Weights of a small mixture-of-experts language model, trained from scratch on English Wikipedia: width 128, a variant of SOAP for the experts.
Below are experts of layer 5 (counted from 0) of a mixture-of-experts language model. Rows are named router (the router's row for the expert), up (a neuron's input weights, with its number) and show model dimensions 0-127. Each number is 128 + 32 x the weight over its row's rms, rounded and kept within 0 to 255. Numbers have three digits each.
After each expert's rows: "gets" lists some tokens that make up at least twice as much of what it gets as of all text; "comes after" lists some tokens at least twice as common just before its tokens as in all text. This comes from a sample of Wikipedia text that the model never trained on. Tokens count by the router's weight.

# expert 8
router:073224045146142080145142122138132115150166129097095135140068051146120139131103130143146128159135133143146078127050134174115076194115150135099133085140127065158073113200151139160118150134139097122104111122111085136121123095097131103103130127152208107164172126074128095102144111127101073097098140168133128078164150122096118113148109105112136132153112192146097144120091040131137134111135
up2:114171096128145159109109103132099145164146105135137143117204154109129083125106142127098163151141064104156155147145119191058157130088149101152134090143122043130193116124127176135125125129147144126112151136124155098114154126117143130053104151081138098117114110111188191104205158162050140183113093092070115031167153160156105153156142130103183118099133130125121137101132108126156072130089
up3:159122127132110123170173134119163104113120107177069097171149116148163129129138101112107188174127095129077116080198142142103143091124089097157155150053101129082159176136163143105169171131143120105136164100149143127147089072134166156163158149110152118116168148115133132159140125145087104099150130108068146176106072183204130087127076149112043129124161092086075106129117096114105176141059
up4:126104120122138131141130160139177130084207056148165140098097175110129102142097156164122071121135128091133120131138089077120131131098110132143176132138116109085100137172208131137150133103166147141076111065207151141076138134162100157148127127189093109198163136099048118154150122096112059099128165106108074132133133170178171112153127095110147106141134151058149140110154074162128157155157
up5:127169106119113150122151122164093172118118068171139157098175161124146135125110117110113112185104096139099097142132159125158044109126149123174149118156144116063091142119146101142113105109122158082169118060095178042131110207132124121116132069181119094138117158129133147164172160136136101192087108126125201149112113059104130145163180126154068088125162121139080123140169144151095190149098
up6:144179150180157086140125099177135125165110101125103075138068141114158141172130114121067080166142104124100118129138134142130101168120113126166073058126110127148160142139103093191152111167123082115084160086133130146151098126152158090121045102059124135147070207136131171143155121118066132109153090105110130099240156160125108123098171125131136132165157105085088102086148142107100114110146
up7:177105172174083103143115132109069120155155077089197106127159134152127124157183109114148133118132187125057135073112084072085114164143128119135096154082100175115125145207084134115058136170141117127146122086135142097125087142135186194146094128122113087157117116167127161091177118126129123094142128165148119124108170090167118127146123138099132162168109170115194181144154103174190123094170
up8:153110158110181092093161162091139195141087143100110135137105160137116140155085140157100157126173135171108172098102120138144176115108211079100162089165126164157108147145117153118111113093124147147057144151084150111109171124117111156086070122112048145141134119154133089096125107083103119128092163098111088089126118101156095168122085171073147154191055092145069097141095143103162066135102
up9:117151124107118091157136105109135111119161105082117136113108144130169137084190104107067138085102114160130098095183050166126149102162114147214143174119033100107139135147152126146138129179109153190070130148105166158139105176132171078139194106122152163164123141127086157120140072155098147095073126110081146146181121187161154117139163138128175158155124147116146159143179159076124115088137
up10:111159102103114101154114091161149115155144148107089151130141140051081104098100136130170141141173169098245084134125102151108096150135137159071169131137139097104153138155140116084093042137160146085107092132079120078082111170081122102146113074140119149172067112182160137158123121134106186125134082131092149123118155156138088126160094077086174163084135150106106095119126128185163098120129
up11:098161117140138137127158129083118127163137155044133161040090079136129160163165101088108123115093147110133092099130105084119137105154123095150140189042172086174111134164146124110102137126154109094102122121141104061159154149136114134091073041112143086203064128145133094166168139150141110138125123175160121150122130109083123113113119125049108210129115166097152105147116089122151145103117
up12:168133111190175161120087171178155118129153127116130080144157104092115127150165122108127136097200166118123115100138189150115106154124108148151055170104053103101104146147100155198131090154141136168119158163143133070140135116155191064146153146100145108149049152164103101067152148117152105114143072089120140111157155054099105139118134167100121117084049166155139128155111090146103131121115
up13:125133175139132118081123110149130068131138115136137121171130117142137096179161070078151167180069130158109141118142139188138190126145140131144191106169089088103142066095124146132161122144158166102155123150131130131150099047091176135129090130053122073138104081092118105140125105177099161177104156157130150147210136163145106117118109103118094195150114158078143185185172096094118113139100
up14:139160132111109132154132125168097090159082134137115133160090161111110156151061186102158130141069133118103151151163158143192166101124125058072111123110084142087087116110112123190107206140077141145159172118147157124111102079107110096100060093142132076173125137100105159133226097102041139128133124102143119171098088095177113150152186117123128166141128150143124099109151102158108124142092
up15:113135142159127163172109124108150096152130075117155159172096140147130089168096117178145136171143114124116184099149151072117079094105141176162133121178132128151088139187112135167112123116157140175122136122131160146179080173044160081111162155134134086106137062112120068150120201088089157125126113107126164137109087100158080145069204127103082176162095135181149154166152117116075154112130
up16:192137086107135137084075100152159102146122154120107145118092149161111108158153068106104134102135120118133102106151079121162104157096110090077100153197127098145092083146134154131102184129124125210139170120140068176133106143060172095170133105098126136135166134105123087120146154104143095176115122181154131103163114130056137093098174043087087123164118156096196157163134162161107152086111
up17:152192133068138118121073138108144104135145113107154145114075117152158110075121143134157132141168215104181072138120139091163148132153089194143082121186135149068136131108158159113161184157086099144094124121127079156086114144132138111152108132127143134181121077145078124127174098183149120041093141138172099045133141135154126147054118134053110124149074102112133112114137152111153114119135
gets: " d", " c", " t", " l", " D", " ch"
comes after: " the", " a", " and", " of", " to", "'s"

# expert 11
router:051159117130157088161131205154141098076121157099099116164124115146113084104065158136103127160104174115091107146086103156152066143118183164113205101138147117157080080133169130198143115126160150134097113117106130111149187100060116168096125149086191127159113121138110121101133094148119109087127139112106161096143131089145158103092157113127163114177121157165082120097162079125119157087046
up5:156180144110087117151085091158122166052090124163140134178138135117111169120104132083116208140128090109122092155120123134163151146136153119140088111092127141082152078192103136154110171159113152136123144105130143117137101057174075171119113176093119157168164119111133153081209105086152119090166139065103129111068196100092145181149151150123098154151141132120078181110147159158160112160080
up6:124147122148176094103164143186151158145149097132134161073143098114098091110092099120147128145143131057101105151047158091140119117173141102148106151105142122125118179092161097104140088173150107126128153125175105112122123151149107141129131126058143194167122102072144178117137093144164092104172139083086152163110050109145125085150087143127194121171093039109142137152119092190157155065144
up7:153163139156097157109152175147145133145138093114118162169174094108152131141123166118164170118122144079090125132114120126131132210154088112116054156120133140155133088138131136112064113153090162163090180074078111132185134093141173117106147110147175151177125141118142171107194138162179143098178127110159104171150133128168127073162170162129096128136189159133143143126146140104138116240206
up8:190106108106128121114188150156097140125094127105150112099103095116064053111106182164158090179078135114145193104159098100115205120101146163149168117162137132112183100138080195117151156148176136159106115157107109147126148131081101209156118142134096092138126160118128114127167094076184165144147121113169107160169200135114127105130095124203162165166122131128112141111145151134139188129086
up9:162159137153138141078105082123140126118137126148115153188153141055116149099111135126119149130121134135154122136139146060139168169159165143148082133121048051145158064156171165166148137149152181139168152110054105140131163136157143110123132114148152168123087131163150108144181177165100133090132086158120121085142165100193111133123085158099135148130126195050067186096154150135064132138151
up10:158104116105088161098128147083136109115183155077108148090092182123083113098166058167070131150125189115185149083147160092140114157093083113135113070074129090130132120116125129138138170124043118120134155144098169091104093157096125148134131149090121136166162116167191087167128115132114104144121140177104165087188111203138124084092159137079129153069166159126137078156157109130116176112140
up11:075154116156189114162118156160117145143157155129142126143124113138145126091143118094172088125143100071135083165098146132152089166138119093168083142099140131089140158140089117111150110115124114106116119129076141033130099097188102116096116150129204099129138122198127119161135126084142159143222138119111098115185227107092130120116164159189163104138128141130150081121191142048126101149105
up12:185061132094198167083166159165132146075169164117082128121135100161106124185103142117159140152040123107102128135097186096167184125130160100139103087102098117078104085106167168123155147091134108149147125125085182147088080115135166188128150114116182169161164136144159055118132117104125031151151135109122119178149130109138134118109120150133101090107127108133136130127093171067127136103151
up13:117090105166090137150200063142147151148124132140150144139081078122124119161130161098172124122133145141148161132101099131157125114066090133132161112138086094116095130056167082146147189131182106101120130051193114068115119165099175127143106141127201079110094088112138144131137137116105138119078115091085166130162138150108151136170096089153120096131069155087197159107101154090076180165157
up14:077183145174143147117077097149134120109161134147099133111140147166121150095103063063069123102092108108173067188119159164149144162156090105174093203093067125101148204102120126134122122119170118165133137148094110133181080129118137097103116108144190199128104112157186159159154115128132112114134181138087093155175112145155121087099152133116132197166152154127115125123109188168133136149101
up15:142162139116199106183093157090102109085085073138171139119143174155157120120105106120128111147157170143124132124150116139149162155175175105084097136146140146108133133148095096145114130150111051097085154186155171148047083087173136094160129138152110082193070161101072146150134126144099169138071161147127092121088167119113130110075103133106092114150134070116204180145101165124169126166126
up16:152118087124139171126134143156148133149116142131177196134129087105101134110102075136123100159149130135147072074164081126116146145159074145166071092093144084100193103089139170078181117173140127125098109099106208108111113132125146135182120125138136126066197142129128100179088067139075147152078136109125140080199126172152069107128130112156118198095178111145131117118129125161114122161077
up17:126124165148145150119093118140154132130110105104154172139130061072097135131111172130093102105168191116133144138048130095127103169117142158142106118114098122107180166168114092071110129126125124091103145071109072136109144200196161145141192078116159104165104107125100180149134153074124162124167085125097173155090086110164124113160134115108116108164070120176126025090127095111161102093132
up18:132120111085091164185150124120050144091130152215123106105123124127110105138128100169114163119136191193050137078134120117106137153160147123163143153163103185127166166116180155068134119127094148153090125182087155137159087154140094127161084087133122060100055160061112165127103076130128125151156063121132060125111175107122101154128157188135121128096134138126105151125093117110121103127109
up19:121161110122140113142137123108186137176142114097141081095132130077105148142097113117155182116184151190102134068105063156096104140147124125168174120098121115112154119100175165179134103173175172142132100120117162104144139170118197109095138096114112137156080160102075160119074098147164140074076088128105049093125124166138134117158106182096163110207136077151130163105153070131131084119091
up20:098112157139134103058152094182153092154200091101090158165093082078113159187143135160146086079153144133101126104051110100152139113121130158134146156154102085129104129122150160084173103141150132128093092135131084165106197111142103117159155089128141069164068115103125127105120144109091208067150073144130046127144103091099132131159107157167110156122095111114109112100129098163122170136075
gets: " a", " an", " E", " e", " Al", " A"
comes after: " is", " as", " in", " of", " with", ","

# expert 38
router:133135125161128100125136131147171084079137177094112112087079122185143139117121156206108178128124155153088139113116116147163128132115149166106131142158168125142097027164132170129138157186181108143087094140023146114134149182119102105114158191070124086172144120107081064075135084155156104150147136195142113099125118111093120112104108114090097112119137160159139169106092110179099148115140
up1:104185164086120159130093144146098087166095109061136089168133164142128101127128130110147113138131174187070161171079148135170110125133148190055138128139110152141128163153118141084067070104137165104144096108130138150102075092148110175119083088128190091172171115112165129142057083154148117091126202158129184102119155100120131102111104146160104102118120113144145119087177183113094122153073
up2:162113108107119138140173112174152064096196185095161111119133084078126118134143132141100107107135156110140106095186097102182219106088109130101115159124123119146194171121179121122146114082072109091116079117131131194080148112131130110121147091199147118130131126155155177149160101126133141153102147162101107127197184137143097181137139174147094113071173170126116090168122177171086126143104
up3:127121135128124174116142137173115178123171124104165122122173165219125140119199115131125143172148120089077121161160179105135164166137119085112085126113162087108096103167077105166113094099095184167147222138128159119181133095165137123091108132158194172089163154152146139125089214146138138122083102120140111133124161136101172084174118163120079161158113090166096086157135148094146133145131
up4:108120153167139157084129125118086098140111157121149109119119092145127129136093173138055099138216067129112135112088128101101133131146165170103160132104160131147153066176138144101104097107170143095140192131161145120165132106096155117150118070107116144141125159122152096107120197122124126134157074133100183209162100134016110136112097064136165157140097104166164151174156108126172123140199
up5:157098150145123193125167171146165156134162157144166144179094139181096107141135125142082120136077100090181151144142144110180169142139125091103135077112132083140125087158150156107115119139169145140113213143113088120186122070185137101117137048107125093114113138143109139149084156164120151188153109081130109156138189126040163065129147112083109147153134098095150151095136102146117169056136
up6:112162098125146147129131123147168044078137094107097153160122080062110143116116155130096119047136122149088169161134102126171154097112180087077115155129138160139113055111105126088137075155136128083134123140115073137129044130194110141143111136165120078072132176145138118088164054117139078076157110052121116155109136110105138165136082146139119140144083142157108164135129163173125164164109
up7:134159136158076125118136095135126122132160114091125137087088138140066114151102142096150205196114168096118141101153179137143098177143166131146116131112079162080130176150113104098145096114155160105158124136081110154117109120120152132185103111102164108139111107140127105107165143137124203024118107171056108156077149120169209112087156173117089149128160105124079134106127185178115150191117
up8:142182134136087196102092171118122127117157094096124190112098112129109110139148161136118136107126106182148112141113113076115104162083099098143134134165152179136189116083126121106198161117128105121087099203103124121090141085126142108121163116106156134102142126201106145089106077160112098132065092153162124128151145181100160152083085120127091077127147165183102060083096158122090186059089
up9:184098091148198191069097073143132133126113128091157132153149139130103108173103114163112140188100109115120115142166127180139141120156106163048119091159078110144077146138152112079197108089152116133124113138086130151111113126114141159115127110142186173134124057117122123150106156144059146118069112057156115130098154136118116155161084146117110173139075111049138115159078147123113148178187
up10:084120141081147121123132094147125137109164139095164119114076172071140114094198074164078130121118122111112089131112051129107127134129210081121115137135122096121170173093114113139091191124184109106174109102215144123163142106138129063132145118159166127107108152181106097165107129084056168135136097112137125163114150114180208137133173146150124160169150112124155152132105180116176107147168
up11:111112148184117159131125146107176180110144113132107130128103068133103160119138141151075187097117124127109092114121157181124178159154110121117102167130111100074124111224157202089137154135147076110118129108142131059162174112097104143110169117104133125142111122124141168190147125206149140079123113148127103180097142129129145124105218111151122185126088100177096059101121115130173176160178
up12:054102089172082115110133082103133153146183111139172146110179153056140156150107125090108091098110116167134140112116091110145140103123111116162202031088113151112140130154103129129148133106118097131169174147149070110160170100127146098093189136160127119082116119115156127124121120121176105132091079131118108061077118158150117084152185126136166143151171177080131154073176137160060113093108
up13:154181128137181131181128128103139150150146158091076141198092096109114146109144088115130102098119110164131157203136123149101115137093169070161132072160108165135125101156147144098153113115094166114116144170180132139099123195118130080095102196091099153138180134112146127127160120173065087133123168177139129049125068133123144101135186094130103172090123118133129098190183142047130123131123
up14:174122115116106153137123123138100121125117199147105125154120144170205117107092088154080089185115194151120149103134104110158127076155171136127127121106117174159153098104159076114108066116114144100159087088136119091114129089144064174159091080108082111091197114076137134111096054112139164113140101167129111152173070102128129128073149151149163181143177085150092153131135171148176108096172
up15:143172138131209158137152156165102118064144131052119163099127145101221124100120061122108136090088097200111118136150114132131130115152110135154088109108125160138145116169128108096138051072082118145143155133112142084154134118179071099138114072148145144163112149113079178117063096122127106140095162155094096118176116160148095130158125150170155180175099108120121099101156171086149179160150
up16:079109108122179087102096098162137108121163139070166101136145147188138113097130124129113153091122109039178162162132129119154114168133176137113095130136100133138100121184152159174134113149094107087161168145171177183084075131102178119164045107156156185124136144088118135159145107152096122154126098119090136114116084139041061163093124120127133145137161101176165170120167117131127130156200
gets: " |\n", " was", " is", " |", "\n", " were"
comes after: " ", " It", "%", "|---|---|---|---", ")", " it"

# expert 40
router:081124105149148112142149185150198112101174174119088167090077071168098145151138168163082127112126187109123125085124112153140107136120160141109121138156198113169085112165110129160154149143138101122056095106097138108147159187096171101181148180122118096171144191114083075073119074137111096047127139157095144124144112093117097125158115068138121111136142118156120139124117091128125106055076
up13:146156080118129117080129161113157127091041105117130082079162192088116152097113158119108131103123110079146069154126120100171162100079121125103104081146132117168136121103081150134101082095142136048110112140145176076145094159131112065116131077094073114137096115102139137106128134058141119126168126154150072088141187068090138097161131084076150189133151128159149169078135132165144140163119
up14:159161109141153163089160123129120150128138107076171179188134111094125157118130105141106071154116091100134170107137175125098061127120171133107137119112073160158095144071140159167127145186145117177170103136105062118148101125150099157181139090105153130093236136138176132119215132153128169100139103108159140156150094071155129133121146164048086133145165147148125144154136056098105117132124
up15:078159172085125134124196112123115147111140144161120175050139166096127110143096125144145084152110150139090092141120121107117170149181169134090054162153106157134127161137149112126089144143185131119095123137191100103124107127078185127129045098138128138136164103163194188144099160163101122178076156173169137138132097093175129136146143140146185153167096073123066151092098121112191118126105
up16:137125040102143127132131134145128151140149086135132138073130095152155104100162091129094108175128076068131158122117098135079118123156182176106162154168112088141095170115110136097084065122146152187154124091167101119115150055105176136054163164091184089158146165112120094164106080119097134169104120175134158093173141134125131171128197135129132130140077141093128136118156119077178097098064
up17:147116066113176173134157171112175141083113145054113093099152157055144155114107127177124128100162120121181123188145116136118132097116124176107175106093176120071139088126117079084106156095160160140133076156097126069141105111161092100107190133098182155059158101127108110121098130107147062128100145183089146134098157144111148113100154109118103096121154152087127144142080065148129096148196
up18:155088144132153159201191126152090133085155149071123160103173109077155138124176146116088114137113168129098144141117136095194166153150122146138097161113166128066172104090133130163185151081138106158146092146129194139114097130120150149183113154121091145144129128140101158164149165131144131066138183121118119135042144161085123159095110155173091072082154079171135151142098159156194142151078
up19:104094142154116184110138132145187146154116134115139174097145071165105130082124131134123169130169198135108192123150114162156183098213082113084112088104128152124098088158163166146088146129111103146163153109139155131107079068138134149087084135152143108092128144181142125150133074159127125129080110174154141151142092120129091090132122193145161170124134088199137145181182196112182177138139
up20:099171044162143162148132092134112126145100165121105097147123155037115156178159166095151127106144152103124122113138121174122141053109182130105142135160076118125133133086143140132139143137133113111068125090131132157087125102173188111147077102116117104098141157146134125119195132134075137146120113065122115109132158130160063131111042123043163167102137133163178089066153092173079121106146
up21:128110179126081112144120086147124152128133109141142110123124090171189079137191150095096084125114087063121154206083164103162124117155110175094162124133121163121132152130112125095078109145156108084147197114149177151133067111158167111088035149165109106085129144096185170146100144138107127091108134123130129093134085150155120139072097093089113139125152165092129175143151186118089138195183
up22:177195125149188135171135089104154135167131073082151151131104134128120178108126113190137168178162143153149212095173137095103128105207108114118127127082146173136107081155117111116179154109104134111159093113121109075075155149104107154155134169075110162130125121172168098156107106123175103149146119125176092113086129103117049126109100170058114099171076114133116135157167082125156114160137
up23:132063086170129136147087142149105169122139171138173100133104128120157138091173103152147145134117141128173152123139132158123130183181148112166085066119113135175096164109195091163087062120153195189188143166145102075142101087168146170076141130112171110090150064132134135182090104110107203160055118125176141095112125134098126120130136118127111109086136155118140119159174132174112146085092
up24:181101132134095120176153116159110136086103104145143153078162130107112075094152093102128127158125148157111131200168097175167144150122137115128162127054059128134151069039091161127139170145123124199144107106073112123119075161156091119185141146167118125117193121159192156099152153161171088129108179105074176120156107098137184149111133156118141114179115138155112138133091099082103148134106
up25:083133119121165102149150058123142138196102129145088140117143083204137152131143140059161156112096098098107161221092155174128195106084157102105124100112114148099147072070095124125124142159098149140137159133097101135061154110151116148116128166178104119199144072132159124070085172134126186109128131147131136103105199076119155151109166108121091132131150133087141131120144157143172086160105
up26:167125075136152102101165088124170109100120132126134168099140113140139113092149072146109165076191132130142141109203101115052141197113113106100128143095072086138143162134140171097149151077186104172119110081170142165143150099123123105117153124155123145118165133091078115113131128132115133148163194130119060072138105088156106105152180088183113173122095109176121156145054188140158121182144
up27:153093106155157116146068097113142083159177142124173138192135138036070106111068148108136106054159082131113097089120101115130095170111134120134157136074127104132163105140114092139115103130129107158094142101188092178113182132070106141171165124090106123159162093175115124169074081135193119146100118152063141121147115115065120122105162116139095110087117173089095075130176114147133139099105
up28:134107129123099050112124157126157167079098136142197176149175130114049154143142116177106147113138183101120102137153176099127102153150146088122097195126127073178162118124139159200117141160156132096119123131146091107167165131093144119143120160163104120057144119152175143095107096115091144152112068116068080066105092165203107114139127124175164102146094182152101167137080135135143128136095
gets: " in", " on", " to", " of", " for", " at"
comes after: "ed", "ing", ".", "s", ".\n\n", "ated"

# expert 23
router:113127139109129120164175139178127116075131133134143125118105099164167088145075170145083156151161121098092075097101106157093084151123134174173176122164159158157044139151170101112145144214184070108108082076114105116152202132112148150123121148135196117142135157122067128080162122100140129071155156102123090153155073130093140132094140122115156105094156161156098122120128150153066091077103
up5:130152151127175128160116114159083166149115120146126141085048126200123115160044206154144107108136120124134117100064057106113091132148117148156157073178095149147111126137158093124135166161117051125077142115092113100078093109156141142102039070129118131173099130114140165150158151156119090095164097167159085101141129151175149153084126093129122207121118138154137123112136160170138141123127
up6:098094124104132147153108125126111088176102174120177180200118202151146149144161121127110148172127163118140143113080141165141140166143109168244124164163131131120151080131132064128168157109143092123115133142113100138100151095111157142156066148139197169128171132108155127072165180114110149099130139079181102149132104127112109127074144101111135100227152112176100139177139119093177119124138
up7:106117178152124100118114066119130168081179168187103107081109159132139154151148153146133099128091094135096127157129109161158184158148155104180063110081127135153130164154144145122099152192109078094110168166153115136182137144138165077134051105123132154150089146175148156143188123194152142147158115097122055119112173069131151131099106131134134204133157134070088158146143151151141084106177
up8:138149130119100123168122207162132186161148113098108116129106116128114187057085163138115148170139093124066129122101159143156149126110100183152160130133103174149146185078118059159149205128102122106162088089114088136171139198182158091136109082133142080169084179169160134083173103134119162114143135103111128140083182127137140161128143141151063108130082168117124085151159134142144109180127
up9:125168121100140109049109085156136127127134106179084165125076155187165108145061137195175151126126131150108152086132110151139074180136100128148125177139054136141155169089146126148162183180093123115114160151127148160086123117118106097117113134095138072103063149119164112135180167181096084111148069150105077149171146116152145091132168159161166071122139096115117172162154115115149109117071
up10:111093155180188140108133123159151119132198111149131143127088145126183110086093124121159162126156085088124131106072198131084104074154154094183111114118109138183167148165162122134119133141171049115139089137120150093086101148139138162155119145132151130089090144206143126134102127133052117057115113120122065062142164108131186144097189145091176125154125097136170101161142135127132116068107
up11:105119074124152143120123045102145113125164144146134147148093135131130153102076134112065121127146119099159110091129094157081103195095147060154131082145123159193166153206176123149142134140136091097089069101133097153133097090106147105146076103161089111123117116149132168084179135184114141120201169121150101164113135152102238092111123098109170120125147168170148144132157117110130148077112
up12:090151172075147125125149153133128111112159136188104161098105103160140190132091164149097196154187134088154103159126161152192158107110077120145174122131155171128144130162177113078108158146114079123132085114101104132118096111093099114086118101174153092151088155190127112077111069137106161103123122174080128155117093122120105158076156116074160128115186103135075139193171151109096120205140
up13:135104153156122143129098066106077106140164192141104187153109093126120132172131110152135118102145142125105167143119135105084117174161135129140167093150130150207165136092134128125136114152161069084104141124100133169135116135131184049161073078151127057079090131150116093125198135176108149131104119133137082187143072130137168102070124118067169104128137147156132058179111134146106136055131
up14:128112163133114100130159151121132155106176181126117165124116169058090194131173151154121138123137138114188110074119224146106132108135157083102184095121076151123097175085122207155168073151120116099105048146094156142124121152143179174156111131187115148127113126101132105125138148162117161105064203135108120126139132143122167133154154156156104098110180087086102120200148136096132114133147
up15:133170161097143131112132103133169122115150143120125140103148131123123108135103119190156128135089149069113199121135160153094113119222137103132142076119096149199138118086075126098115165182105187119099087102184080145080120125114112109096045095167118109196125176152123168129149127147068143094155114161138118147104159032093183160105133153146152116105137148163095101105152166095113136080126
up16:117082179136120159164166121175155147147137119174083114074078160169084057102196139137180092124173094157161160156091128133125109131112097109117115149146120123138146166089106125097127156115166133074121094132031151073146135125084171153132138116095132058123112126117068160195108156145156126133122145100127097119114155172170149106118103164148095154164091071135197158155156150096092101079124
up17:131080177111091137126122096187090149138203111181164169086122122234148134107125130156144132178122135098093144086086114131118217164136151147122132154140123102141184123127127096096134116154095137178146196135152148116128113139169125103092053171129098152166079104141128126108143102201147133097114130128169121141149107124156133125100130155106046145148154135185084143170176095091140162162095
up18:129146124139063154108064146136167095188123147173156152097135166143190127088079114106075125110161124066092120108127178139122098130123124122166113117066132163169075152147092112146123151170124090148115132119139112094176094160125158061098136101185156128146121084122120169107187120110122097154161112118099121096078087117120141091055143125082171140148183126144132081093165176159140191067084
up19:141140109115146109071104163107058174054159159097086086156046146077104076083102144197147136108157133125110100117114089133108077173142168127121153044141119186131114193146132087134129127141158049132093101149125119148084075129150118087122114077171116128115125133158137107118129137170081092058155127119159111082134167154165149126092171088155164161123141141178118126145104113125129119106131
up20:131073153098082139143187134095045136162096174124093107151110128167137102150102113102154169167159140073119103164054096122136142161174160087100173176139112137147125115111117086151190124129102085078110128133124097085126121145158108078125117144098190152115117137104156113086120139157148132094068137119086088132192174067128162115130117090075141165163152103151113128137191127092110085070073
gets: " F", " f", " A", "F", "f", "-f"
comes after: " |", " the", ";", "-", " a", " ("

# expert 1
router:074176047140127109135127113116147113157154136076116156117081096159133109084076130144101159147142122139148103161050146188074112197129134140153111095160135070150091131163167112162133163207198060096106123151123075118132155172121120135115119134144211127181134118102144127082150101161119136077124186140105106070166122118086108126130146094105152139180122163152099135123095074153128122127111
up13:072112151159142151110128177093160101154114062137156138153157129069101148133082097043154151125068179101145132076102155126099175198116161138161139157183107104137126155130110098194117146187109108104112159107112118108115113153142097109096179113125159094175134148095134125119204104128170171144101128091118128140175087064149151146174150134107095088162114160169131160142182113101134129098057
up14:158114135077122070112145133137091103145139095124151156076082129119181082151138152101149132186162146143169103144139119091158070090129115154129085116093160141133109112116141156128130050126139157142096107114152167100118113095086100116102152092131141130130073045142057182131136114195078093074104143184110159156098082163130191096096223096115122132144123123140151120108173134123109195116098
up15:125146200163151103166160086156122153153135109120111175158098135108150106142136131140068079124166108096189183177070087112136094134132177132123111150154124062111176086157129149127134135088101135195122174132149100121092129153161162111156129166106097163148119143163128105215127166159094081111162128150124188076147165126090124080161103115073128151167081107116119158138135125094092038153145
up16:134134091108199154114152119165155114166153113119144118143123066190141137145050135076141128139097142113173092106154057093120158097116146163156122148100109068146122150113103095095169101140064164084143061120131070111177104173151161131091146107103111148120102126090181081109113193151124098153097097159081109130151121109094070159058135114128164166097082159147172084118112104130115160166150
up17:149143105123132142193096144128186123124132126151165072131109114111149145053101122131099123104179097070106170166096123151073122075104127175167187127155133205154137164162117175160174128135140132098106169149106108085152081109138112105128138066114134098107146158151157157099162118148061186159158089205052105122083148118118105177163165077103173098152097157119083139125148135130147117143117
up18:112132125134157109128126113085124106177082131115097179152132181138157105090144064168073127127077175115184121168135145139124116151115110169125148117158068196146156065134120065122167141132100175140108158137161054106129105146061156097083120148085156130124075101137152077060093097143087081137100095097145119135134116103140138124121152109131128134176184144131106134185137123107139100049053
up19:148092125204175115061162144115141141118125146125163098083098216162160165173119169109123138181084109104117134198104201108118117096165204150159126100168110119086137081089142145102169111115173116108124093146165158144095115133133151193118138091097188136176122122144104115100094106174136075088157148123124153112100101066153162142151121107091084101132086122152162106132190095148128138128112
up20:205110064089122147104142095170127139164115142163175123133095144164104090042125123122120109149184154132100150100088178144120165145134042143105084125117079109154146137185087075109123139065185120103129119125177149079095108153126124071119118148111081144134107113112113100157106195139112120137162123089177107168162151146054069093117110077084129136113068138103137104136141152118109105153142
up21:135107103118047134115132130074097138054090102152107139106100072097128188106131087045092104129098167134116117103142111177075145127130084141126134082157119156136122111176144109153139119111114154063128180164178123126082139077141152081119109110105137087117149081082117150076123159117103121111215134102156112090155049130114147117143093109100104093124170099105067111110142126128207147112154
up22:132143094121099151130140190088136102115072102130122141159118170163138098109101104082102159112129125121156116169152115082112111099111097105114140125139131090158130083097184156147148183166123148155045138075074196120099160153167132093179116111130157135097142106114090058139130211158167092120133193087146111177111096179119115125161116136143107169156142136108066046188167143119138141113084
up23:129147182058111081183190130172148137130101123123111109215127122124127144148087118148151120121101118106145199109130149109083110120168136129107089095138085127128160109189121109146116178127100173146144134149154065134174080136107154125113111132089147166171164135178168139091132160121079142191183088079134157147116109139139180142099147126158045133156133082171095117073110156175121090191138
up24:126140132149170121151192138093120127179009150132125103175151157114151121111093106162143089127112085192142138162123097152145132152099149084121122108131151131095112156157082150130078170114172107169154123125096164099094113099103078124090141172142134103110182142113107123134143080096128115122124205146112106103118205151130113070133075153183202134154068110089158125131120164120089058120102
up25:131076143163143142117104134110189132109146155084157121151112178041130087113119190154131148144102129113061179093131154097146168153156187141098058108107098157232112107107123111207163155151150159100117133171109135107131138165158133117129132116140093153112153123177099158112124131170179184121123155093101172106109121138105139149099153089117150141135072133153077074158153183167137153150082
up26:138160137122156123143078113075093152135052125150172148113117080126115156100127149063143131122108169107143179167098106138142098102164176161142094115154158199107163097144109094105150108116150112172081131159128110069115161173120110154071114124066130139171129074162155121122110124148134139136125138125097177120099120054136138196158128108112102110142105182131136057176135090197223108130088
up27:139138160093121174204186156186125082078123138131158142124074127160111181106130130121116165173101100081196123164094147070139127059133149200179131125123141184117189130089145130118070171099176128140155078131131130129125155158154091169131152134112156136133102147123142121169150094137128127123082130173120210165107178171138125133094104170150124074105111120147145078126126147155108163152193
up28:143137158101136127100141101145147094127099168154091132157125169180115161118075217106064120134139119093114146128164111198140109095159096152174143139088128228152112169134136136153073128127138066099091158172174142071188101125084113151106129107141099147150078116177071146093154159130092173144132099152117129149092153137166158138142140168215080108105129143161176163132118096152102123119139
gets: " L", " l", " R", " N", " n", " r"
comes after: " the", " |", " \"", " (", "-", ";"